From a checkpoint of a small mixture-of-experts model trained on Wikipedia: width 512, 80 experts in each of 9 layers.
Below are experts of layer 3 (counted from 0) of a mixture-of-experts language model. Rows are named router (the router's row for the expert) and show model dimensions 192-255. Each number is 500 + 25 x the weight over its row's rms, rounded and kept within 0 to 999. Numbers have three digits each.
Before each expert's rows: "mostly gets" lists some tokens that are sent to it at least half of the time; "gets" lists some tokens that make up at least twice as much of what it gets as of all text. This comes from a sample of Wikipedia text that the model never trained on. Tokens count by the router's weight.

# expert 63
mostly gets: "！", "inct ", "tries", "ː"
gets: ". ", ".", "'", " ", "0 ", "ing"
router:481513518521517473475505482507493482529471523506517483540519462524469485509483486515502465481500483488509515530475498494483491505464478502471483460522546489458557503500484419499500513485486485

# expert 39
mostly gets: "who ", "they ", "what ", "We ", "sq ", "They "
gets: "which ", "that ", "who ", "he ", "they ", "it "
router:493432479500541521477487510522476503490496466487488509469486492569478499490473450520502512475541475462511494530483510513483450467481506497496499536481494517499483483502566519505475554465556479

# expert 67
mostly gets: "film ", "Episode", "episodes ", "album ", "movie ", "Best "
gets: "| ", "in ", "\"", "as ", "on ", "film "
router:473492459549454534497498489503501474564507511463564510564511552499491523498513516534501479490454479538520513567487502520506519509455460492510552489529451467485535494488508505501506498487480453

# expert 46
mostly gets: "ensis ", "Representatives ", "Act ", "Wales ", "Affairs ", "Pakistan "
gets: "(", "in ", ", ", "In ", ": ", "University "
router:521510469484505532503481496517474469483488488490499501469524489524492498495485502503466484492507483474482478497490497526523500499507517510518526485515502551554481482523487506524463544489516501

# expert 76
mostly gets: "Animalia", "Arthropoda", "classification", "FW ", "Insecta", "MF "
gets: "\n", ".", ")", "|", " ", "–"
router:510507494550520457467492461528499491523478496479509477489509461528471483499517513516501452520512506473467514515482512491489452527485502497474495509539542486486533524506504425477491502464510466

# expert 77
mostly gets: "three ", "five ", "four ", "two ", "nine ", "eight "
gets: "\n\n", "=", "a ", ". ", "two ", "1 "
router:541447514499486478536508499518491504502461566483506483438547498555460535477520530500522480512527455465498504464488488486530522502510479502494520477503486531492514479518554531486469521453510489

# expert 54
mostly gets: "this ", "This ", "these ", "same ", "These ", "each "
gets: "the ", "The ", "this ", "that ", "This ", "one "
router:504485530479455478478524520515485529464502493505528478504508484508466476472573534527524498484530461475502546490481515503482457505470471516506465505522560504477495490462531458491498510497494506

# expert 68
mostly gets: "[", "(\"", "“", "\"", "De ", "La "
gets: "\"", "de ", "- ", "'", "of ", "as "
router:485455503530503498442517541496477472478476474489531509502486509513563507548494533496483472469512484458507539520444517499540539551481492534482468480523521491457501541540521466489511494523504493

# expert 14
mostly gets: "built ", "located ", "founded ", "due ", "designed ", "established "
gets: "by ", "in ", "used ", "ed ", "made ", "ated "
router:511525493506502498494516531488503464531529512479466483478472486512490485499488517538527494465518485478504487506518518502532523496488488507474531506477466480548498500505514505483486501479525530

# expert 71
mostly gets: "because ", "may ", "should ", "whether ", "if ", "can "
gets: "to ", "that ", "of ", "as ", "in ", ". "
router:522462483534510490467543532501497517496490531488509468500510499558527477432498493505531451485511489479510499486498533503509513478477450498489506507501481527471468498515497450494530531483475478

# expert 78
mostly gets: "California", "York", "South ", "Carolina", "London", "Mexico "
gets: ", ", "United ", "New ", "South ", "North ", "States "
router:521510520554498509481474436516509486490500495496465483559522493513456537503507471518470453463496531463464487523466504515536507519488492508491532483514476548495502503483489514494460520496501518

# expert 69
mostly gets: "JPL ", "MPC ", "Avenue", "Nominated", ")\" ", "keyboards"
gets: "\n", ")", "\" ", " ", "°", ") "
router:458496510509496458473464472528493488479477494512500508511512470514498494529513471486500487510521513504503527538484492530492488528472506509459467476529539502474568511532479420496502503506492481

# expert 1
mostly gets: "were ", "been ", "was ", "be ", "are ", "may "
gets: "was ", "is ", "were ", "are ", "be ", "been "
router:520491468507543551494530482515477493468477472487535464494532516537527537499543486501486455511517481536481521531485498527506529510518519531465507489516502458504524525453496509480457550492520499

# expert 37
mostly gets: "Phylum", "', ", "village ", "zone", "Coordinates", "Family"
gets: ", ", "in ", ": ", "of ", "is ", "from "
router:496498519507460527529463484490506487537484516436492498516550491531503548462520502489460431456509463483499521494452520528523543516531485512514524491530495487513488504531491486461461565455489498

# expert 35
mostly gets: "father ", "daughter ", "Genus", "Binomial ", "brother ", "father"
gets: ": ", "of ", "= ", "- ", "him ", "family "
router:491477503508534517527512495537457498485487545472508463521484518459506445493484483514486497490507519478499532512500510498514520523479452510515504456524483490489443497499472513504482542514526486

# expert 38
mostly gets: "returned ", "defeated ", "won ", "began ", "started ", "finished "
gets: "in ", "to ", "for ", "with ", "won ", "a "
router:483532513528489507549489491499498490491492483498524489504469467499440461535484527495504466508509508512471481509518511538552570514484472504506542467535505502496515487477497485480478550514478464

# expert 50
mostly gets: "On ", "To ", "Died", "on ", "along ", "Born"
gets: "on ", "to ", "–", "On ", "/ ", "-"
router:553493479512512497502484489504489473552486502510497472522506506530537516491563522505493482511499492466464469534483491493504483550499498477440501464511514475477532538500512469501496523500534433

# expert 31
mostly gets: "By ", "graduated ", "married ", "by ", "graduating ", "studied "
gets: "by ", "in ", ": ", "at ", "with ", "of "
router:498515472521512529477489524513494486546492480495496487519501509497501481489513473475500485508494455524525500518508514520529531548472488516515532524499505517484507463494499523486458521479521516

# expert 65
mostly gets: ")", ";", ");", ".)", "\")", "|---|---|"
gets: "|", ")", ") ", ".", ";", "4"
router:483479506500445426459473486520485493507499533489526505473492478492493468502507491500491452506504459503490498516477490484519454507486475510467453483509482517467545546512496464526480501483487487

# expert 5
mostly gets: "stated ", "praised ", "Of ", "stating ", "regarding ", "announced "
gets: "of ", "the ", "in ", "that ", "for ", "to "
router:496510471521472499515529475494538514526448498477536504516502446532500514517481513538536455522502491486457494465430484511548495484465459507528490487500527526510493449512477438491490534470467479

# expert 62
mostly gets: "ISBN ", "978", "translated ", "Press", "Books", ".: "
gets: ". ", "(", "). ", ": ", "ISBN ", "978"
router:521505486522507492476503477522455461531501519497492450460476455520548522504460526495526477504489474465461535523521514515535503512507496480479515467521529483525526451467469481489502506449503494

# expert 40
mostly gets: "areas ", ",\" ", "countries ", "issues ", "groups ", "cells "
gets: ", ", "(", "\" ", ") ", "), ", "\", "
router:502480520478512490492453483535480533485473516528498512540577552527503489526465548508521496527533517489474487496531517478511498501519478499474514481498474480487458534475524562504427475488475500

# expert 22
mostly gets: "including ", "protect ", "regarding ", "establish ", "create ", "worked "
gets: "of ", "in ", "for ", "to ", "with ", "the "
router:482534519524477482504532521531496484524475506475510477562494485528535461493537489513503463462530514476504460508492529501493517528512446497508521452498504486523440514511489465500538532479449476

# expert 21
mostly gets: "most ", "many ", "some ", "much ", "without ", "significant "
gets: "\n\n", "more ", "other ", "most ", "not ", "some "
router:515484496523455517485503508497478499522481488503510448495491525510523507479501506543527485511478504434497560505530480561502536514498546462476496495515494505486522497509502513490511493481483529

# expert 70
mostly gets: "MPC ", "JPL ", "Episode", "%)", "LINEAR ", "Avenue"
gets: "\n", " ", "\" ", ")", "2", "'"
router:449497478547486453478470434496479485521479508510505459516500482518512461492519478509504473507520520499513523538487502488502491523452500506451461500516535485451523511535540428483504478494497485

# expert 36
mostly gets: "acter", "aceae", "Genus", "ensis ", "idae", "----"
gets: "\n", "|", "us ", ") ", "ia ", "0"
router:465487493531512434471487461528465511492487533485492482503493452500479464499526498514496449512519522491514510508479514485494483532458502533459488502519536509474541504501504442515496479513482477

# expert 74
mostly gets: "became ", "As ", "become ", "becoming ", "becomes ", "remained "
gets: "as ", "was ", "a ", "the ", "be ", "became "
router:464482483492519462461532469501478487501485503479516501507502487498531508494535499489504483507544470492496548515499487491467485509462525504460499433500501464438509488469452482480490497509521470

# expert 64
mostly gets: "\", ", ",\" ", "CO", ", ", "MI", "ES"
gets: ", ", "), ", "-", "\", ", ",\" ", "., "
router:499464527500560501478437490491485515501501498464477499507517531512488511539502527498513472493538509481489530530485531535483506508498445465490523490502524482518499515474487496479463503478504497

# expert 79
mostly gets: "during ", "After ", "During ", "until ", "When ", "before "
gets: "the ", "after ", "of ", "during ", "first ", "After "
router:456464507526488497479491503514515485527466520496508477526494494484447484520507509545545462452470487492504498488527519469510504515501484467504496477474481493456497516495523498416492490472483510

# expert 20
mostly gets: "Championship ", "Award ", "Association ", "Cup ", "Festival ", "Premier "
gets: "the ", "National ", "World ", "League ", "Cup ", "University "
router:516508511500508527486494497519482519533458543506524512553484485506486543461500508500474530516509480495501491511454518507510515528479499538497520473526496525506516483516450528514441537480475473

# expert 75
mostly gets: "There ", "It ", "These ", "This ", "They ", "Its "
gets: "It ", "has ", "it ", "with ", "The ", "which "
router:506459491472432519492488496512513500483460512498516483509490485556532469476492494503450481498511539469514575534479516545497527497481442530473490487498501513516488493479550492505498506523489486